{"n_layer": 10, "d_expert": 128, "optimizer": "soap_variant", "lr": 0.00385, "beta1": 0.95, "steps": 5175}
Below are experts of layer 4 (counted from 0) of a mixture-of-experts language model. Rows are named router (the router's row for the expert), up (a neuron's input weights, with its number), down (a neuron's output weights, with its number) and show model dimensions 0-255. Each number is 500 + 25 x the weight over its row's rms, rounded and kept within 0 to 999. Numbers have three digits each.
After each expert's rows: a language model's description of what the expert responds to. This comes from a sample of Wikipedia text that the model never trained on.

# expert 53
router:525500519481517494525457489518514471492536525523494519532510502530516488536485497505512461440444497518482472518486498523477517486546537489499527555518504463494507538486503435526497506467490518461487529546496481495504518505524515516500526483511517483486489525512440464463452517510488468532487465495501468476480491480460495482473492532471528529494484482481544543499504478514504539502518483476502455529506543500489563512525464469495480537506484490530545476508461517493497487506494548460537525499520515515495484482496487493524506494487484495525558503515509541475508478550498529506484470524488475487503502517507507475498462455533484464490479452492481511499479500541470490531512503484511517500482504442481523497555536506534510529457499482435505489473474525497515515540477521
up2:547473532494503507521487497471519501529536485497476513548540499490546498515495471511482522506471479517484505520468468496473510427530440463484510529515500482482495489522518484491510488521491478540490504513495453486539457554514496436494532490496523573500515515478505504502529514502509546506472523514544534458507511475506525525532513505507469474508522515533500453505513499459489542498502501491526467487529500520531487553486500478485506458472486470420500517482546548485507511475501476559492504492507491489482515510508539484521520505490474431469499513515525516531499524526467494494480525454504531502497476463515500505487533484509538496531543507500522499516520440517452485497470510465507526458502484531491473494491521499492490489495490495509501493469483506493513476537502542
down2:466505502474491479489518484503495489503511471451513474505465539499477507458480517507535493494530511517529499498504509538522493505536486478527457503528515515484503486508473499505547465488530528445495506463467505502487500514525531511499556510522492472508471499514516481468519491510500484534543511481475495483509508498496495466520519466516518480482497540492526483513512485481453497552492488534465493534519479473499498509527474448504473474484524537451516489551479462467491497532463474461543515471471510497478531550521510529499477453511546481516504505479495518490532493481507511488499508500548482509474556494502471503533502506540482481548448507531522450517513511496536539545531535517487439466478498472461512510476471456480506452518441549518483494530506509523487507529496485
Description: Digits within numbers

# expert 6
router:526461531535522534492572505491490499499498509511475493483477520538527484508443507506508547498500507564499508538500524506515523513504459490504497531554544523529477474493517496499512535495514520488469466524503507469480467512490450478551541491494496526496512464485497470475462487507527505498509491492517496496545473538507477466513487507521540493461516480453551503519455473476470548499461439479471499501488545528536491491493536494503462463491501512514479491529530527480502527501451458501508492507505491527504562487519543492474477506501476524488523494497517452522509428511492507500479499489474517477501496528513501466498481466529458508488523509465504478548518492476516464515455511483526472516503499492486485512515474522497481531537457472486524474541496530509533519522516499
up2:487485540428484471503501487489502522526491513484481492492486529462474492493521549566516473525502495497506472485500483521508471476529450511499454525502527530539490504505486528502537486488518493450507511470499464518474461475495491497515522498461458480466478502484509482472510532517520528485473493481505510485499551451514495530467506530464470494543480517498486499494484527545492471521540476522551518484501470566542510521483472489517499464463529489481530490479453502491484505516506465495542491500490459474505521538500494477522508497507568493500494505450497492490533500487504475483504498530483501525495550471506545485514504469451550499516502499502504498495491469561510504469551524510530472485498456503481489471478535506537536503545499487527476527480544501515519535492523472
down2:481508447513524501474471511491524461529515508459456553543495484521512492476506504484470507470514456494538501492472522479456513480480498475483480498482501538499550520516483518503473482484508469529515461464479531487500469529491509520511496524468518485489502501539488467531442477525486465472496520568530508525473521483494525518492504547511512478471486519517503556508472496466500535557528511484496495508438508504502503496549476531512511520499518497441460558537493521543491523497526522483481489489513501501462513523496486495467486487471495483519494525528482506519515550478554522512498508514510529481484508482491488501490497505498528479483534483486500506487535501524503490522494468506482532524498506460513501520518511556513485469476546523514504472428472437492474533544477465
Description: Subject pronouns, name fragments

# expert 58
router:511478511479492490486466521515489503539488515493541470508499551480487542484523516498496496462505500496495481553515456532526476491510514472483558494509473508517488522490489494533482532493472531544530476529551523535479518523505514501538487532482481517500548498499525481504500462489557471504506505531475517516500523520523498506497528548474530472563505484481504471447475511507469472536494489522530503493488471521491534485501492445477522531475506505483474513477453492503504461508499492483528503478482470467540484494469459491509504465435523477471500439496509527510522492477458532538526528549517511503492489541534516517481451541500493518508469475461511533502495535516494513482550504519493506502511465504502486524466474482522509489522479517452504501542477517495479496449562488
up1:510465495505506488478504494522544506495489533509519478507489487501480458491486477529479516493467521507469507544473490558475539524520463513491493515493473531514487491464451501530468477508501454505458490535477508505503480499512524474500521503499491490537499495481455458451506464512532493483433463563439468485519518493532504534467498490468511509486481568533537502499519484471491476462504493493527541512495520472527516513446538510487527468513549497488496501486478485490512492530461514490535513473489467491478489460502508510508493503514471510456509495552482532516508500514486534492507500461511532505492528560561499505500474520523491506504483513506506449506507490452471513506468499471522533478443510519479493459472520524521466498549508457479478510505472500448500519520501524
down1:496505479485506514517532485480515478535482523501530507481495503483461544551481488506484513494519464474542479504498519479526500508480447487456456515481527489474555539491505490492497499502533495519475489501487506524500476476490525527529544459469448494535508496491482523522541501466517495470511479472499522506531488567489493529479523510449488525498478501469529464499526455499472447474537496491514530486532497484509544517508506483488524532490532467510487464459502444497516542507506462520547503535485479526505500528470484469524483473498502464493472506538454493522552511496497491470492480512538492510472531507499489524458511458507469476498526474508478544487458501496489500496472530464548501412509510470494498472522506554502517493495469505482536514503487524508485517499542511
Description: Category head nouns

# expert 27
router:511485540498450503520471529494528491507447460501520508500521497451452496506519530541487537498491526468518510477496475495486480494532495463475473512524493502437488531509498498498539498516528493530474497441520475507501495505526532538510501515436457445508511499503506487451490463520497524532514492466484522499555488524494513485505539505472517491521524515538503496511506469468449535478482545478521469486512485499497533485500462516514445443527488503497499470467455517537494494488508524476480538494472521531507511505527520541532509481491472467532525504474503521474504515483543488482479514522519486497514531481543506500462479477478557493514533457468490457545496478497534495498490476524526488506503518450494523530528494508477519498503525458459498474497535521523512500532542494
up0:538484473500531499466460517518450500506511561509490561500487465512482527480487529494497513475493532525529499492480520488486495509472519460490493501522506500562491500521523506460490495512491527517481515538525551526533553483511531523537507523540498442481501456501525522529517470471509472494475554507519535500448478434501507479515499494513450527482543519512459502500483503521508478533507498459500512505543461459484510493511529482447489508509493473479512506479496475495477493480537487504476495515460522494462487513523447429501513517508512525500491434517516507477496502494528510489488498526480519530479521489530500507541497515500514532458498494507489481508535490537468505561490458480496504497478508550483524519489512514513461499503519508497508497516472492473446526531526453
down0:477486524479496528507506516516473493540537527503479514514501497486469518498519466519498519511503487494498476495506526487496493523515518475490531466524511520511444508464490516519492497503491512518529486493508497485436529507451486476515474497522471544504480546505479515510494516470466487525528490488461467535518517490493538503544514459497485530532477501466494517508502512491485527461491525514549478535500536547498461507486496479518505559472519487504536457504502497477469520475414523493554480498517507457476511509490514542492515482518504483479509488505465498494534544553525478434507531521503498512509501473495511451486463491510456495543453492513501497535479477501563526447531559502480462531494544478523517477498491503498494519518489462477475536495466467518542473491499474
Description: Foreign name endings

# expert 26
router:481507509470475466523517608466534545505487468466519496540499499524465503513509512490515489506465510480504512479505508498466536482531502488483528492483461450504521482484488501502472501486460458467518538510497501500513510496473535528476505519493512487500492489519519537514505478533503540475507528540497530509526486451515506544512504482517535530513539488523506490465514446518475514488469496436504505498502517509513486495497486474462507454476494521440480494522472506450510505468483483520478542481460460492531491508505485524544513489496525462551459478482517514516485528475482521489491494531509485468546499496557534509510506505522512527508468506496481527462505514489509508478508548544486574513494475543508520461510525512522453519491475503457496451512499487522494484509499519
up0:521542462500496498516500438531476457458533496524513479520472504514486519498530487490481493502526504492523502538505529487529512473497533473515525555489469520499480502517506490512481521502485484478462515503456531487505473518483468475506475484480543437540511496522526526489477477520495481483502499465510466494525480443443493512523448505491508485507514497513455507517502539521478508542465466453470505450499488483485531463491490473477495549510537534492564470501532486517482538469465529496470505486526492529507510514448514500477520520492475510528498491492538506519528502529520513536458523483507549485509469522534497483531458506505520523497474480570481554481489516473517503521498467502511503503455481498491558503474499523490456499503549497534507483469484490502477535499520492
down0:476483472490481533484492545479537495539505503475527524511489474496502475465485517486493489503486506478500502463502495498488516479499548475518541515451535456462476497504493514541533486494462492465535511500495471494503454471468512536481503545496482510444509470495517500503483487457457499506488465505510453492498558458510516494555509479505543495529497519475515502491506525498471539519513500508504534530514495535529490475493498516526514519532472492491528543530496515437500513501509485541537502521497471524549479486525494477476515463482512518505524522534487520507488480461455431489483457530469545503504553510519515459529512465543456502445492500464523466517455508507505506489507506494526473517499466495448492523474495540459476492507484484471494465482480505545516500500532501
Description: Biological taxonomy terms

# expert 36
router:527560500459529477491507461494539523516528511526478493533511528481530482512496454472499503487507525514476490458473508479518486531534534520483490460526495515524520489524461500508471532512485519516547522524465494503474499479496504471513501497469504468497509452512534536506537528512507475509483512510488486505482561490489469505520462500469462469479489476528493475477513522459544480537543476520509498539532480478481514466468510552486515524466521468502493465488536472502480522542461516515471503497559536505521491481544504476488505514524493499518509495460466512524509544485494468511483466517478514521518509469459445500472486518508532422522492498565496521527515465487525470465507482487500518475502488525475472493501517435490503515505460453479495492466492472499522488502501486
up0:534541457524485499498528495540516500513494473513473481514523495482503496523467510462486476479523494508466495462497486492501513504534509479561484537510513494498496472505464475468501488516505504505534530485510502517511489491514492521465437553503485536470504513468482506506537502454465561519497496459495479480503512477524546472535506543483527486485479463484474505520514509490476450502532486479530490522497472464488518532503508486558487519474549494447537511494513511502513486532570442495502535521479453531489461528506532498489469515507524526470478524527503462482503502486531522486477506519546516472520539490489514488522503523510490522538498434472469511437548514534497526499516526492477477482525476494505550506484517474496517450474520488514498456512502504522535479517487500
down0:543500482490515501520489461481509517499487554485502496527489480537480481455483477493502533503494507490504528501470518514464516505490476466527516507471523485500492526465494509516492530531491465509496524532488541507461452502496457474499485490452482509482522521493443476496510527496486534492476491498509498460493494492494509478470567497505503524456480517496499456568491508460508502489502482514512467481516454518507554489495496493508502469524462488506508476483479522507468527549480488495490477466531538485483552482445513497484516485484552516490492538483504519503519511460491508493506535527482503546535518508525446506491424474538483514521536536473489511530551508541506507528516469540481554484481500521477450549466541493490491506535487456500471495517487490536491479475467493
Description: The preposition of

# expert 11
router:505470516512510479513512473502485524518518508509478533538505458533509483466507529517506484539521478477519468490511485506476513517533477469447529546482514558454482505517521523514504515487532510478486498459515517521524519497539530522455511468481513506499533511515483535501501520475469477514505491499500501506532509543457501529493496493525449472505502482513497461524578475509497485474492534514492515472497483529540482493529463481511497506480471525490487480535531499517517470509473461505512494523513537528491475477446503493479547499555462500523473480525462498518549471469507446478491527451478508449478516480481469500537486543510448533485506464528535504485498543541476508465509466486513509491480493527495481548501518522484453471487527512518551511472498480469537491492477502
up0:479457527528509467473450511542496482510541501518514493520503458514526502554502453490459520524479520488519497457504516468470458472500474510486468524497503510513462505509512489530523486543469517537514509471531510522461483487506550512532509487509547495488495518501482453474498475498515498504477519513477520458520464487516531545458518501466489518495536476468484485483500493485540554547512455525455526559540499514559514483500481526481482465518497485521502514515489482509539452496517479525511572496516499480499516530493480488467472541467521554500510509524480504525525470487510497488457538499514509505496528488508521510472496501478492520489497546508493491488520504469512491517538485438526480511514524554527504489498472541506498482546463509516517479502524478492496500498452531
down0:527474500499499521494504483497513502486472516532487503471496472520477502455504532529532507487511493517542502533492487509494538491509504468485517482523481526486512576509489521513460479483551504454503463512442481532500484494513540495502459468466495493493494477526489529508527523483479484511489485511523515532506519548476503448545476524554484471438508480526526494550527531531475467447459527476504478488476504530457493514475476507531470520507529520476482446517482508507478524472513489482479482507517503480487465477471557479504519492540475495491464455460507476463521460534450500515494522471506522496545506470514503508507487506497517459492500499562473505503493497558489495472486488559485515512489508483465476532495521456460473488510501527539494493517481471482475485497517499
Description: Sentence-final periods

# expert 20
router:488507486515474471509494473535478517481523516521539517468482471476519489483532488451510464510531464512475516452531500511545484506499488470476498453515481499507506476488531487460494459541546548514504477486492512506502483520514520546442520537526529476503475527513502545493533529510463515525530410512538508510459533484485520559502468491522525516481479483515459520480519519510500480505500499494504541495491513516462512498496495523506511526529514503472497525520519471512471513515535497508463483459510498499467511529535506507500489523514499445544470519483503493483507487494550487452505539447487527478494505470463438506471497514462448495478504493549499498491509466504521490486486513488511524460483496443505530441515486516473483521484524477554501512524517487476486493480499486
up2:510493483496495471502490468493505513489478504520478444521505532543528500532489448534503496523501496515531473516481462459515464476508526475503529479529510531480473484443524501479481518499494471494493512483470496507505491494467504531470492499522434518553510486485528498516511468529473508503534524531494498491493505477490444485514536516488514488500493483507482508449557510473496532498538529493459503462489490486477535483487489532602511544460543507517498477491479503514541502483492467497497485525551472497528495489462516513499524447479492548466494514490490491492484494511535500510506517504496441541509545494512506509477514491495487531466512478472458514484470526516517494479480496508504506532461513477518510498497505460505493414524487487489547518504506471559519539477513539
down2:477488508481562450491532490439541537475495488503535512496537535494514506521543482532494531514529485460507493482451500477451480524483512527480487472473468496545479524542472477503487534440513475492503518532472488545490499507503503505512513452478509501536498454437488510483451538484484460498471514467493500518509479493492504485571488510500469451477525498533559498448550513550495475488512504509500465498550474480507531522512485532504518472530535535494485506511490526467525489471508483477496472520484525484470467520475488501493498432492494489512518525464464494455462482519510494505510486485496477532517542545483512499525509494556497503538487495485496514495500515493491474486498476519487525510482523506504476498489503502538495460472506502497523525497542524497491505480489480
Description: Time and place prepositions

# expert 47
router:515514501535491497515517509482503501514481518479490454483469504493480496525494508457525481516531504447515531478521550545498526491486503492509462493489485470504525510497503500514559454477458532468532521497521524524494465532512462483514489528447530446489482472532482522457471488486515510547531474491496451480487509487522506465505485475526473430438449527477477518547505512470486497542517477505514504547484533451516515517537505480497533498511498503498503504490552529529495501511463507511517521537488489524463486505509480479478506476490497506483471475564540463485560547505474497479502539474472489526499507505504505477463490525493509521484496490483518503515528461492497478519505520494512447505459515490491506490476453492540508528501577493516497464518523509477468507498502498
up0:534528511519486534491542482478502537500495497514500464515536495481473485509558491506459523485487491536502501481463476478540500487509476535503519491496502496490490485473489467566512462472542455511510528526465477494548499514508500483470534504463511504479460540492482488494528496515525471480514490486562488463489489486492512479532498481529496492501493476523488523500508495513511480498498515492470506498518566477474494514521537559549470529513504481492524517514414497547529482484478519498520470475468519547501510472459500508462518527506488555517456505557483479483480456484531530525485492484494546553472488511478482517461514497517511527512492483471495495509500480519474490539509476498520479508513479492486497506517475479462522492448516521451502517523521479456487538458485465
down0:481527482493492532556496499498500477508536510493487549503506492519515494496544526469521497499499578531533506495457483503481506516547478487520508512470467466447498503508521497480492451499476512522451508483475519518496480470509501505540476485459493482511500504477499491521493464505490494491472544499468450510516480534492488540512494506507481508528527465517465483501490489520496484496513484506565504504464543450444478494526527523526471455445500482517502482494491468510514500507476508517495444498504503527501494493490481465497507473471463518533540498474511493446458471489532453481475494467496492525493520464455529482500489559518476464505445521519475508516513476512483496503516468551459487478450496494477516542522517533543480470489520518509498466440464491490506483488502508
Description: Months and table capitals

# expert 59
router:485468521487484488481544494499500492531542498527502504485516516505536488497471487513492517560496499524482470499459544573521484524543546486547485569480456507511488499469528518499507540524508517483481467532482475503470502495462480478506488505458515529506491509488512450449493534530487528538437488491531449495552502502510466506504528459521535523498523516490509488492494532501478502505539536462488475474481511527531448500492502512512487543529482484519474513501477460504466493488509518488450487485481513506493511481519524475511478481537513487518554522453522462479522496510534515503524467449508471456517498480440459492505489508518468483523533468535495492515519529470513461477496497478531491519518489467488509515492493485508492445520496540501515527511512525478492476513515511
up0:478495501475508492493491523513511488519521499499514464500543513466502499480488543526513492455515457521529491459505485496501504507526507496492521512505561484514503509527501515458553523480472493502517518511441500496471501478513513474555479515514458482570511491486529518501567483461494474520471512485506541493490486472504456499490474487501460476508437467526474494508451519517522509545462494465481560502519507482479547481500509512495510525454523487547504464482513479519485487499459540519495476512476544495505469487439500533549554486468516493525467519516457496506468513460511510521517479501464462534523508472512488511484527502531512509497498456518494485523499485498497508499487458493456509494529470482475522467523521503513467443498482511478467503520517451498507456474513490
down0:554496497513541489515489520507509452503529499509516483467492508528537495478496487530538501529464497475453515477495472521513518477509506500523497482471468502528496463538490531510491476537449494469459491504547514493486456469481554469475510500518519494512500487524465543465476465499478523526490515532495470448478493519534537494504513470485503556481492526517539530503504481493497475520495539504515516493513489503506457535529482473526470508516473531522476459582486528476521553463529536445523473460473481494454491482531518518523469535506521495517524505526526501496512517490528500522504491443498482518488513474461528507472492495510512475530453497487538472475493509464499527476516528490515503482492546544515513497528467522478556477502516487514508507476475488536486515488477471
Description: Function words and adverbs

# expert 3
router:508483490509523471493536513544489481509490529428500545538549484498533495492500495517455502548511501483540484527509485500522476522463493491482467468513552510482455545505481532476484469510519498505499499506505504511495511517541562498499537497508535469484481530516446455477482478480466523491522501543496471464483555504466497471549458489548512497505531472478494535536469508517505517495483472478506497527456481479471496513500513528508477460474454514522516486529478534531517533523559474508505497507513493478527509503486542471529459491539499480517482507512476532487471474473509474529498539513455505499505495434490494514501468487507486489513534518532528513503529505508486525529508498504462482517473511501535507460472470482494491486515497538512461477510530487529489530455488538
up0:477559521448492485483462483517470515528522524486480504511514474454495520477489495485510537532482427487513521497492494520464498508522505482483483475504515556510503513507512533506479504529474508497513477501537465471501501525489523544499489472531510470523538472503485492495503471494520518519480525472493477479554457462499464490505513572509503482547484509548504529534505487509523487458503494522478529547532522545504492535521462493508492503535465467457516509481501523551492502520493505518493505498532490519438525524503497536545467484501497484480491538485484513519526567484490449459446482493514508444485481479505487517483510535472476520484488487483481501521471475450537471482483516488496496518482458502514466477500516481481478496496457508515489531473487523478521453535475498
down0:494530543515499523521490477503495566469497522517477518485487494497547481491532499521505448488516529482475495566448488504486508547525516517511476534487485500478506489536479500497483486519482498502505470509460491500453554519535518479486474513507515514452488477530492522530434513493456531514551487513472501515506507534477544495525463514514498493529496498486558456505497538475477521479545474460510505525527508510499515503480514493476471475546524524505494447468533474533475587527453524471509534456484526467489473517522532502505518478504494513479473515487515501499525544548505494491516528521479458489500467504482500469512481490488505515504494519507532506469493506530544473491499482486514489489533510543517495531473466512465502488516477507471509455477465477458494507488506489
Description: Table cell separators

# expert 60
router:502506475506506460500530477483527516503469506523521527507503471513521489494512529476483445516514528508519514490476525465492504461507497441482489492521538536488470506509484477463495529500529515521514505511449464513470488504473456505478486504546524533538486526495474481499513522523517498519505507513491452463527522526544537469525549479532503503494518506539497488521478541479471498524529517525461483459510502481505506554498546467496509471495457530525478460486477506496503537521521515481534496478563515477484495439533549497474466491463488510492495457548480533516480466502533470522471505483515490480501503503500467504514520473519466502496470512522524502535507479516499484541552536456489545516518493518486526490482506450502463472541512511514519463480486526469464490486451534
up2:530524488537542499484462464478506521533540508500487520490503512521466489537454491521506448530520491479435538484508466501561490530493502483493476509478509530548497502539541522492512472477480514509533477514526556518523496465482513428510524477478530511502517488495459540495494508469496508502492496519526461529515487492483522521492485503539466555463502551496476515551488493513530503462456495505521523470488506527477522523515496453496474472522497480474543531480505492481496497550471521524497484537494496500526468517495483509496518473493504512511497505485500478518499538509492429498495518508508519502510440542464515440482474524471514468505503543508495483524512486474505488500458482482494485539501457560511483488490535526517463507470467476485483475509486488527492495487536508
down2:492517505501501530514526537492490483502519517481514479494517520498510459504496500536475526531508491453524506512455496521506474518471532520509489442483527446511531492484511557490491515471531482474519463464473507467467533486484514502503545531481468492458477527518496499509472510530492536492520494499462542465514498487498503505544507501500522500432469502467507506494514505527501478478515525533513512512494486533520497535487520497493493548521479495474515506510518525551458479545518550551455505468477503502436469519479477500484494466470504479514557511528516441494529503520517533542494513482535529508499507483479489521474487505499557530468500488493521511484490527491527489506504453487493451539472517459488486572498459506508511550461516518468520501533493466523509521532494499
Description: Articles and quantifiers

# expert 8
router:483483451518526514500475488493479481517478500516499482479469504466517469506486462450501495481496492490535550476508514473510489514532520505512463500461459541499471515505500481479489479455493466528507494535469526481512484493484504502507496485495473488501508502511514508519551516472468509521509507486475530495515534462511482485494478484500467462488484545528507436448496572466523504472517506492531455515533525518495455513475533540551470507486560517527517504542498544518503501497476468498516500508496516506502526497449499495492534514531456517460470518517490477467531494500554507487473512468530535518494478519504528519479549491553545516482481526520529503523468502513487477508481470483517518452482520457479483529546489527479482478506542531527498517551511512460477459512502472
up0:496432512531495502499502527466503491495512487556499489492518462510526483485499496539481521455489482443516481508451501504451518511518462440499529519497504487501504503500485472498522454477517513464517497525522469502516499478466533448510511543460462507523493462511464500466528495510488487478516485434502504480489470502510505554523520497501517527489460515497495473498492483469445524508514481481467492485497521458473442465519536453490524523486542498507510486462470504563477507493484499459525511503531495494517471497485480529528476548539472520536503470534502508521485512521495506489548532496488507492483440520520483470466474550508506548496486519465469493464493503500518510513507514505528500516510468448467505526541550508469510516508485493509504480488508506508515472539530482
down0:516508468533491535484495471446514488517484476476463514453464474521507517519499505487512472515507530489478461496449510480490532514500511491491482492491497531460481484498490505494471532504492507494509473460535519501506516485455496504560479493490514559496528489490502548500531461483513483533501495508496491475479519534483528467473510498519461496483505526543522459517537542463522473454475529490499495502480515560515487459527508562525531519520511496460472479478555540524507533515487476516491463507455471554483511530494512492453513470452491487533496506478499489503523518512496467502541469502552514508502501518505539483477557487511510540504526526546484481535498510496472499463505474507546472490527499527498503524472517521499485504515522473537487545478496546486467551485527493
Description: Space before numbers

# expert 21
router:515465512515497477508517490472475501524549507548446550483499481537529492493476496521513500517495524482526489525507481497530485473495501479506496498496508526499480470473505518507479509537485532536542540440452524481481511478488498528523519484486499493537545503549541480507509475506460462502507507482453502500495500548449517515473502489524521514474519512537584453480517543491484527507470476473522481486507497482517457517448491489538523478466546516501504522473476516500514492523505510477522530493458466491537506459508498473499520512453502465501518551450504493488483520502499526448475514534510459485495524483485537501510495513488499477451532491514464474546527496457519445537514490509482522539479499494531499464484485484534473496500509520472493512500489520477522473533506472
up2:459519518484521542504536490519468494523501480518572521543519487502535467522484481486556508525523566517544498516520515483481517503431490451508499485493475521468541490513500488457517472482493563465449519494551463526535496492483496532502505468496522488498498521516517482494484508473497518459521528511477511482525493509472517475512480470506493484468510526502470509489505499508472505538531470532464491518495474495506488486497513513503411517530522503528478480481486533498533501459469507495496484483513509452482488507525499468521556467501492481513501499511512516534535496512511519534542492480522476508496497487496459498475491452524516532506504491497521473516484468468483473525423513527474488508485538533518454492465523516457514500492469483516521471493462490464529487529502498
down2:522476511501533512507536536501557486504530508540485495513534493510531510471544474507523532494503513494471470471467508488503493502530521459502556493489513501538475527513480524489501488440521506493472500480471482500509471495476532538529482467511521536527529556579492472475545490485504476517478530517528522554493528491479509495513528529468506499500497498470508500488521507497464461504538493467522511528488492491492532496534526519435485529492524526516534495543515486537516535427495463521496476512503470530533445524502505503477534471487496508482499551493508507492465497485509474485497518504483504490508538469497482497454513485490509510485495483521491479531504535539504478474549523484476536500507531445464490499494560491544487472490493542450491529511473492496534492516498483
Description: Table header separators

# expert 57
router:469495530463467533466559535474514549496488473489477512503486521524435530516546522532535497491486529472522448481502489484463460511478550515508480465515504514513478501520518512503527505486511493521526467478501512500522526480539474523485493529489462504533537539509491495495526459534486492552506510489513496555514498472515462458553519515524511458473499528480442485469491505487540465523473486510484454519466515502499517484484520486487504502502507480462507466485525485543514490497500478472519490464484479516527514489514480508474492483520432538507494522478524510475505460485497470457454534491541488545540499477519510465481505499487536513516541459465523527510501487492526516483471474523462498490509540481535521488479497505459528477469511526492517493495505481477508501513502555
up0:541494533488532567486531529484503504522487504541510508515468475575512507539541487584504485509488480502516499532531500492501511505494533483481491522525506489498515526501500489478484516508516510493495481490533511489493522502475536492479463454513497495514521535476485549502511492509482491506475500534543533512497536545536484541512489480491475538473494498497494484492470469561518479518460540495490532536508536473536494502519470480538503516517523488518543497490481477469496566545471497500504508483498558479497481480469466471446546517512496503460490490537518531451497524501488447495455517471523511533518507501500434462473508515533507494513527510459477500502514476534506503487458520505486481479511503501525547481530472499493501482521499532502520488515463496511530467540485503
down0:499550514500478520505482495465516494515510502501505497536517534445423504449464499482440530503524507472495453528517454496481451455537529509519510532488536494518510505483486506530502530484514508458495494494507519480520486462522482493545470501483486458479512556532478511483443540546543524499495484494514495537478488459550499523484504484528481474486490511507487529486504495489510484508489508528479469481481466507506555503528525516484529461529477496455522538498532523524520468507503453525482529437491506515525485527480469510481524513494521472478475498494460455526487520506511495524523514492522498496513525460478501502473486522512492468532501530456510501526519513477488478496522536511474490472460482523527518495507506477481477565480535515489513476513474487465508466542519521
Description: English given names

# expert 55
router:501509534526497487535534472521479489536511509536494473511526467503482500510523442510534516507504529534492521480518528524492536522504504521522491533515557470481498466512493509477502499499489477500455473497470484510459468510465470521537478487473468496523479540494462486525497511512503484498451528513475496523504483535484491519524546465495520478486513463506539507479473444468469526513546463527474550512493466558486557524470521523558531507474489493513479540500524479534471507531470471492443516468485493505488482493489512497505504522515514449506486488471497497548537478548490515515482529511510521525485485536475466474465515531520523502482516521500442489457517514508478502514458474464468502489523495523495473498489459499527527487478473453477515527483477501488505474537524533
up0:495458474492463481457508486518507498465492482521501526510412545507479480497494515479496475505508498499482493478525470474472502487531525484485498495546481516494473511547518500487483505520538509507528492438515496506499516466502492508499526528487529503466528473498501477522503478476480530469486500531491511491562538493484520524512538513473480469508496468445473490493491504548548490519466480510493527495468477484522485490507509501481507481489488501521481482492486455523482551493469507477476511442494504510554482481516502534527521453495504496540532522452511456526535455512513436552494523459464546493501501543518507525496486477501488462477456534485475502496529477536516498519501464543523540469486514529489531478540496495494552506460490521496475490490473535501516521513463516
down0:484498502514463476527489511478469512458490482469483443457511498468484498495507498457479518518536491511529465532500488449453521504498522477515441493511497513526468508502520511508526560520529481515513495469507506529489490509525475527474477508480530540526523478539498508457490496496516523503477489507477460532514467517449541479521509473502507468535537497486484484500477506455483483528504516525505492510496521502523482456508487511493537448513488528493460516487462507493503497531459502529505534532525453472554466491494524492530504502575510472478469497501507495538506459445526514524463476482534510504458482502500556480501519474517465485514495516546464503526534471495458488492501503496492559519469526495493529518491482518496498430478497503512532497525457491461483515504517476
Description: Coordinating conjunctions

# expert 41
router:498520536510489526518523530527479471461523530516480457477459455519506541521488490514545490487502516474476468519524538513480527497475499527502499554481500495524520486503491529539506512527475440501508478542497475493496479490522531492516446499506505484485503504504494532517520514539520508475477469498511531501507493530501487488488470494464499548505541464545477536481527537466486470494526468503509533503472540494490520478542514467510498502535520536538490514470467510447463467462553462533509519505477490495490494490504498495490457497485534522494486447518506503486450504543488525528511505468497526470495486544501502487504473532491456519469475528491448523470501500504471475486464515487508479496512476512501482522508466533482482472460488474517469543478441526440488519480551488
up1:554495543487463522471489516517515459515532511440502525509489506483486459477493477505508484485504518515501497500525524516463492481491466446507482512495468499529479503530434500485514495506496529503494435490527474474518504535479498506462512494492494494510450518492526473490504521508465489481492457507534508489460433512528516513466508517469439441546507509472474480478487486521500481518493462456459511510527512514518484467514470508435476523525483497464518500525481498474522509511496507502505495493471466535527534450503483495564535488492490508545502532496521524519491537504480499473493484507503525489501473524531511515481545522494525525490490472474460487525492517469486470493545461515571521508531513477530519503498499512516508527522506502474518513492501496510532492503413518
down1:490505498540536524534527487471527524524522470543515511510498513500499484503527491464491502501512553516520490513453469493484472476513522486492552508440471447490514472491492495480517503527461513508484519477497485477549505491482472479471480485447528474482501509497479558531503529510497496538481486494520496506506492527462512555520473431551482501509510552501492501484517501526492509453499495471515508477529491499519509495499463486464518490526512480520558496537541507487499509515522494490504467486516493522530528537504473531463497507501511518482502478453516558535532501505513470499513539478496502542525488554537523569533506473511487499497518509511456536495495513530510463532492475481474546538489488472475516529476484468491468535520512487528516530536547531525492487541492503
Description: Word-opening fragments with qu/cl